From a checkpoint of a small mixture-of-experts model trained on Wikipedia.
Size: vocabulary 16384, 51.2M parameters.
Experts: 64 experts in each of 11 layers, 112 GeGLU neurons an expert, 2 picks a token, a softmax router.
Below are experts of layer 10 (counted from 0) of a mixture-of-experts language model. Rows are named router (the router's row for the expert), gate (a neuron's input weights, with its number), up (a neuron's input weights, with its number), down (a neuron's output weights, with its number) and show model dimensions 0-191. Each number is 128 + 24 x the weight over its row's rms, rounded and kept within 0 to 255.
Before each expert's rows: a language model's description of what the expert responds to; "gets" lists some tokens that make up at least twice as much of what it gets as of all text. This comes from a sample of Wikipedia text that the model never trained on. Tokens count by the router's weight.

# expert 2
Description: East Asian name syllables
gets: "ang", "ong", "ung", "ok", "ai", "uk"
router [191 127 101 119  66 149  90 147 137 123 142 147 116 173 156  88 162 128 102 135 142 154 124 128  96 119 149 137 121 155 114 158 165 101 132 116 134 114 131 102 151 131 124 116 129 115 140 113 149 140 155 120 159 142 129 157 149 120 111 115 124 158 156 151 142 183 136  90 130 132  81 106 156  74 143 150 143  94 132 121 150 112 126 183  74 116 136 156 141 111 150 131 130 128 138 119 103  94 126 129  94  83 140 147 140 124 152  88 115 115 135 139 137 109 126 103 130 133 104 137 170 126 124 199 143 139 109 159 167 120 115 143 117  95 125  96 176 169  85 113 131 127 154 110 112 117  84 154 135 118 101 133 121 125  65 153 104 123 119 160 122 145 151 112 173  84 154 177 127 113 128 126 164 140 110 110 127 101 129 108 124  97  96 131 126 135 133 102 119 144 118 112]
gate0 [130  91 147 184 100 119 201 112 140 121 131  92 151 111 121 137 188 117 125 117 100 135 105  83 157 103 147 122 141 104 146 133  82  96 151 136 116 129 143 147 116 142  88  81 157 118 106 139 128 138 129 131 116 146  92 142 128 124 138 122 143 147  90 104 143 132 155 120 150 110 141  79 148 151  96  99 156 131 132 105 141 135 118 154 109 147 158 162 113 108 161  95 100 131 130 114 105 124 133 170 121 130 155 128 130 135 115 116  79 118 115 168 158 134  84 148 122  88 143  92 135 171 148 119 113 121 131 144 159 140  98 126 129 108 197 147  83 117 150 115 137 131 109 155 118 106 167 133 169  88 111 165 118 174 127 125 110 135 127 107 111 207 115 118 136  99 111 133 113 125 123 137 129 131 157 131 116 121 135 138 157 134 117 126  77 170 132 113 125 143 119 163]
up0 [114 116 151  96 138 141  90 170 119 123 137 136 100 132 159 188 116 103 146 126 180 125 143 148 130 133 101 129 110 121 140 137 131 102 122  83 138 100 102  99 122 129 137 111 127 159 119  75 145 135 172 101  84 129 120 120 170 146 116 173 139  86 129 108 146 113 118 122  73 139 151 132 132 153 130  96 150  98 122  93 108 169 144 141 108 116 143 114 123 112 128  79 109 175 106 137 146 116 185 126 133 118 165 115  88 131 124 142 151 146 139  92 146 103 163 108 104 154 141 139 139 128 122 125 142 104 119 134  61 155 136 128 111 151 139  99 158 145 125  87 126 102 178 140 122 119 132  77 131 130 130 118 150 154 133 130 114 139 108 121 130  85 136 125 165 135  81  97 134  95 141 153 105 121 153  90  90  89  97 125 128 141 129 114 183 146 133 122 124  87  96 105]
down0 [142 134 110 118 160  72 113  99 155 119 131 136 128  98 141  93 141 153 141 135 153 189 102 137 126 129 172 120 146 113 147 115 145 124 141 129 115 138 157 103 156 127 104 126  92  80 140 123 109 119 147 133 124 147 124 188  91 137 150 103 126 118  81 147 132 132 144 133 138 119 131 110 129 123 111 161  93 160 153 141 142 108 105  93 125 140 184 137  79 137 124 125 129 117 133 132  89 161 141 127 108 104 157 139 177 119 112 158 134  96 138 171 142 137  83  90 129 105  98 114 109 134 161 112 160 122 165 123 132  96 122 101 110 106 121 110 105 114 162 168  96 196 104 146 154 129 157 111 115 132 169 157 156 147  78  68 128 144 108  99 127 188 125 116 115 147  91 156 155 137 153 139 138 122 132 154 100 128 155 147 124 137 156 134 132 142 123 145 100 135  96 148]

# expert 62
Description: Acronyms and compass words
gets: "C", "B", "S", "E", " New", "D"
router [143 144 123 139 145 150  70 104 113 125 161 136 107 148 145 159 150 131 131  91 150  81 167 123 115 155 123 128 139 133 100  89  80  76  95 122 123  94 129 103 122  82 137 111 128 108 142 154  96  94 132  94 171  92 193 120 145 119 112 138 124 152 155 163 120 165 144 117 147 137  98  96 140 143  91 142 136 157 160 115 146 122 174 137 127 137 163 123 123 165 144 139 136 136  86 140 120 108 178  99  97 109 132 148 130 152 162 156 137  87 153 133 163 117 133 120 140  98 148 140 103 138 114 176 113 157  91 121 126 129 153 134 157 112 149 100 137 122 103 153 107 156 124  79 133 141 108 138  97 115 147 103 133 137 134 143 141 104 134 156 169 145 134 146  81 157 123 159 156 128 125 124 128 134 141 116 111 136 113  71  94 116  95 112 111 124 152 102  95 141  89 106]
gate0 [124 129 122 144  82 130 139 102 139 183 144 185  72 137 150 106 134 130 110 120 140 109 112  96 141  96 140 101 104 121 121  96 122 113 134 122  87  61 137 103 162 151 103 121 135 133 148 120 126 124  79 127 116 135 158  95 129 123 129 133 122 164 130 127 106 126 149 118 130 115 116 132 132 101 131 140 126  98 133 108 106 126 118 113 139 107 134  87 115 139 108 168 198 163 110 113 114 136 103 104 103 104 132  62 125 101 137 123 129 106 122 113 160 111  66 127 113 153 162 137 120 113 135 100 106 105 116 118 144 107 171 105 146 110 115 138 159 112 125 134 144 142  77 106 138 109 122 160 114 148 107 124 141 146 173 135  59 144 110 137 144 113 142 117  95 132 119 131 148 144 143 160 162 108  74 101 148 105 120 130 118 102 156  86 177 112 144 140  91 149 174  93]
up0 [150 141 146 152 123 135 142 173 171 137 168 152 156 125 149 119 116 126 134 144  94 129  90 115 101 137 148  78 141 158 148 121 144 121 118 127 112 147 155 158 176  98 129 122 132 156 113 123 134 159  98 130 134 144 129 136 149  77 140 123 118 133 115 163 102 138 133 137 123 132 143 142 159 110 126 144 116 160 130 111 141 154 105 134  99 114 133 110 131 118 118 125 139 139 135  72 108 191 138 172 146  99 169 127 124 129 150 103 129 134 112  88 166 140 208 133 121 105 128 108 100 143 129 148 141 157  93 110 166 162 123 110 103 117 107  89  94 133 107 150 141  86 140 109 136 181 139 132  93  99 180 109 138 164 107  87 172 159 160 135 142  82 133 123  91 122 115 132  98 116 159 167 134 133 163 102  90 122 114 141 114 103 128 110  96 131 104 117 168 145 153 149]
down0 [127 131 136 155 137 123 171 139 160 138 115 153 100 141 136  78 134 164  85 161 128 164 197 132 135 165 137 150 114 125 115 131 120 103 150  76 123 139 163 117  83 121 121 152 154 144 141 126 125  93  91 132 139 166 125 159 110 150 100 136 106 126 120 142  75 125 103 129 164 102 160 150  92 114 139 122  95 134 132 133 119 146 159 148 127 109 105 165  88 144 123 118 141 145 115 134 125 133 135 106 137 171 117  95 111 147 123  91 117 116 133 174 120 138 111  79 122 141 139 149 132 119 137 128 126 121 151 129 177 165  75 144  98 114 110 131 118 154 160 136 103 139  92 134 112 147  93 127 126 118  68 122 109 117 138  97  76 138 154 164  97 161  98  97 110 132  90 146 149 131 140 134 119 147 137 159 136 152 109 107  91 135 132  92 165 106 134 166 167 146 173 137]

# expert 32
Description: Name-initial capitals
gets: " K", " G", " P", " St", " T", " W"
router [126 135 115 139 135 105 124 128 138 103 111 134 131 122 103 110 108 155 163 137 125 104 144 154 115 110 160  81 139 116 145  95 113 139 104 122 116 141 126  96 137 135 107 151 123 164 128 152 143 123  94 101 111  78 118  88 144 139 179  80 107 129  91 133 170 123 110  89 159  78 133 123  92 150 120 128 139 130 112 160 145 114 111 109 151 130 116 118 145 121 159 120 106 147 154 113 124 119 123 126 190 122 144 176  73 140 145 128 110 125  93 148  98 102 122  96 127  94 113 100 152 160 126 160 146 156 131  76  91  95 143 111 126  99 166 135 129 172 128 159  81 138 127 155 123 114 170 106 121  80 130 131 131 146 106 102 107  84 126 123 133 157 153  89  99 114 144 155  82 143 130 109 102 156 121 188 143 132 133 138 126  82 130 163 142 161 157 104 159 113 145 143]
gate1 [157 158 136 154  95 112 130 140 157 137 115 108 114 127 115 160 148 159 108 152 118 145 146 129  99 151 174 128 109 136 123 122 104 154 146 132 131 129 113  85  94  79 143 150 137 168 105 125 128  96 134 130  85  79  87 139 168 150 149 125 129 147  82 145 102 139 113 136 135 103 119 134 108  89 102 140 122 133 134 127 135 131 126 149 121 135 138  97 177 123 118 133 105  98 169  95 114 131 124 114 167 166 140 120 171  95 127 124 129 124 152 172 144 140 133 113 115 117 104  93 173 144 131 115 174 163 100 118 107 136  96 118  93 130 123 158 122 144 135 157 143 167 129 121 109 104 154  92 112 141 165 132 162 162 167 151 156 133  95 190 134 112 170 100  96 169 145 111 102 115 132  71  78 114 135 157 118 138 147 120 110 121 106 135 175 112 114 129 177 120 134 110]
up1 [132 151 169 141 112 119 119 148 156  76 133 128 112 125 130 129 141 147 127 166 135 156 149 151 130 139 138 141 120  86 139 117 125 134  91 131 124 101 154 103 113  94 151 139 130 178  99 112 104 144 138 128  89 150  89 139 171 120 125 135 112  92  69 126 162 118  89 140  74 144 115  91 145 104 104 157 124  96 109  99 115 126 134 135 178 100 126 109 193 100 128 150 134 120 138 166 125 132 124 126 117 146 117 138 113  99  75 145 156 132 130 111 153 126 127 133 150 125 129  96 126 114 142 120 129 120 128 135 134 168 127 123  81 149 172 142  97 140 143 124 133 150 137  92 163  81 137 125 120 133 196 168 169 172 155 107 116 148 120 170 145  99 178  99 133 154 106 138  92 141 156 115 114 119 157 150  95 116 135 126 155 120 121 136 154  87 115 135 167 114 172 130]
down1 [ 96 155 149 121 124 186  90 127 177  91 134 102 154 112 120 122  99 125 135  91  92 135 146 135 113 116 127 144 105 159 165 115 137 138 160  99 125 167 129  84 121 161 121 131 158 116 122 174 157  82 130 186 139  87 119 141 130 134 148 130 140 128 116 125 118 139 119 115 161 119 154 106 139 145  88  84 164 121  99 110 117 123 137 139 143 124 118 131 132 121 139 131 126 154 135  75 119 157 112 165 114  67  66 140 115 135 155 128  87 140 122 109  83  95 101  97 105 129 120 141 142 105 172 124 157 126 132 104 116 142 101 138 106 129 120 101 122 150  76 149 106 146  82 165  98 149 140 115 118 140 140 119 107 118  83 141 168 155 135 130 125 120 129 168 164 160 152 108  90 106 153 133 115 117 160 132 128  80 137 108 122  98 151 120  87 149 126 106 145 111 143 107]

# expert 51
Description: Sports league terms
gets: "\n", " ", " P", " 2", " DF", " MF"
router [154 125 129 119 111 130 104 121 113  74 143 143  89 132 143 152 128 201 192 113 124 132 124 106  88  89 151 143 128 134 146  96  70 148 156 113 106 139 117 132 119  85 152 125 149 135 131 126 126  93 145 125  88 144 156 109 137 157 100 138 139 129 150 108 120 157  87 109 107 140 122 142 133 100 111 110 143 154 115 158 121 161 164 181 116 154 128 101 137 125 160 122 133 104 126 122 103 140 101 119 179 151 110 115 107 164 150 161 144 111 152 151 111 150 147 104 100 142 141 120 119 118  76 113 117 113  97 148 109 157 127 109 173 133  93 125 181 144 114  97 154 173 123 111 141 149 118 116 139 159 148  85 148 134  98 110 165 107 105 142 140 115 132  83  98  93 173 121 146  82 105 133 118 161 131 115 132  99 170 136  99 119 119 109 163 144 143 142 141 121 143 112]
gate0 [184 132 152 114 143 157 109 138 127 122  86 135 100 123 137 140 140 127 117 125 134 145  88 149 152 135 133 117 122  83 143 134 120 139 162  79 111  89 154 168 147 167 145 138 149  99 106 144 143 118 141 103 152 119 137  84  59 126 124 148  94 110 126 127 132 115 149 155 160  78 144 132 129 100 120 116  89 148 130 150 110 141 119 136 152 108 134 100 144 130 115 142 132 107 119 127 118  66  86 147 104 115 146 102 133 166 133 164 119 160 186 155 131  92  64 117 133 118 158 117 119 146 131 134 108 113 134 169 129 150  94 119 135 157 156 146 146 110 136 105 104 112 160 118 115 127  89  89 109 166 105 173 140 103 107 173 148 152 114 116 128 113 134 151 168 135 121 151 118 139 134 135 118  90 139 112 140 170 148  93  96 115 155 138 177 162 131 112 141 174 105 137]
up0 [118 172 102 141  84 107 167 126 129 104 113 120 108 153 136 134 158 126 141 105 109  99 141 105 127 126 141 164 138 145 127 176 151 104 160  89 192 123  96 131 120 103 158 147 141 150 110 132 115 145 165 145 107 144 122 115 144 139 131 131 128  85 116 129 107 158  73 117 117 131 137 139 166 112 150  88 124 138 110 166 111 101 144 168 140 125  80 121 128 155 138 145  91 155 115 141 116 153 159 144 157 140 136 147 134 118 104 159 164  98 133 115 151  92 165 117 108 148 153 153 110  84 108 147 117  53  95 146  72 134 132 114 132  85 127 129 152 132 132  77 113 127 117 156 123 128 141  96 144 148  90 110 122 126 121 128 125  93 156 108  78 161 145 128 102 112  87 143  78 119  85 138 155 133 139 137  89 118 136 122 136 147 119 105 158 112 124 127 157 130  86 139]
down0 [122 118 108 148 160 155 158 132 133 113 104 113 138  87 149 140 112  94  95 110 124 117 126 141 132 118 103 162  86 108 151 154 123 129 121 122 138  88 122 150 160 111 142 122 188 120 109  93 159 165 129 110 128 145 138 159 136 116 139  65 109 139  69 138 140 143 153 138 134 106 149 122 116 114 130 142 115 118 163 123 120 116 112 127 106 150 136 157  75 117 151 167 127 138 172 126 165 164 128 143 135 129 119 155 154 106 145 116 120  96 144 106 122 163 185 162 152 154 141 156 126 136 139 164 108  99 144 132 116  91 126  84 149 131 106 143 139 130 129 167  65 131 137 133 133 108 112 101 114 132 141 146 149 110 125 175  79  95 116  70 164 146 142 135 122 138 127  92 136 121 124 142 159 100 150 120 139 120  99 118 127 153 181 164 113 144 158 159 131 165  63 140]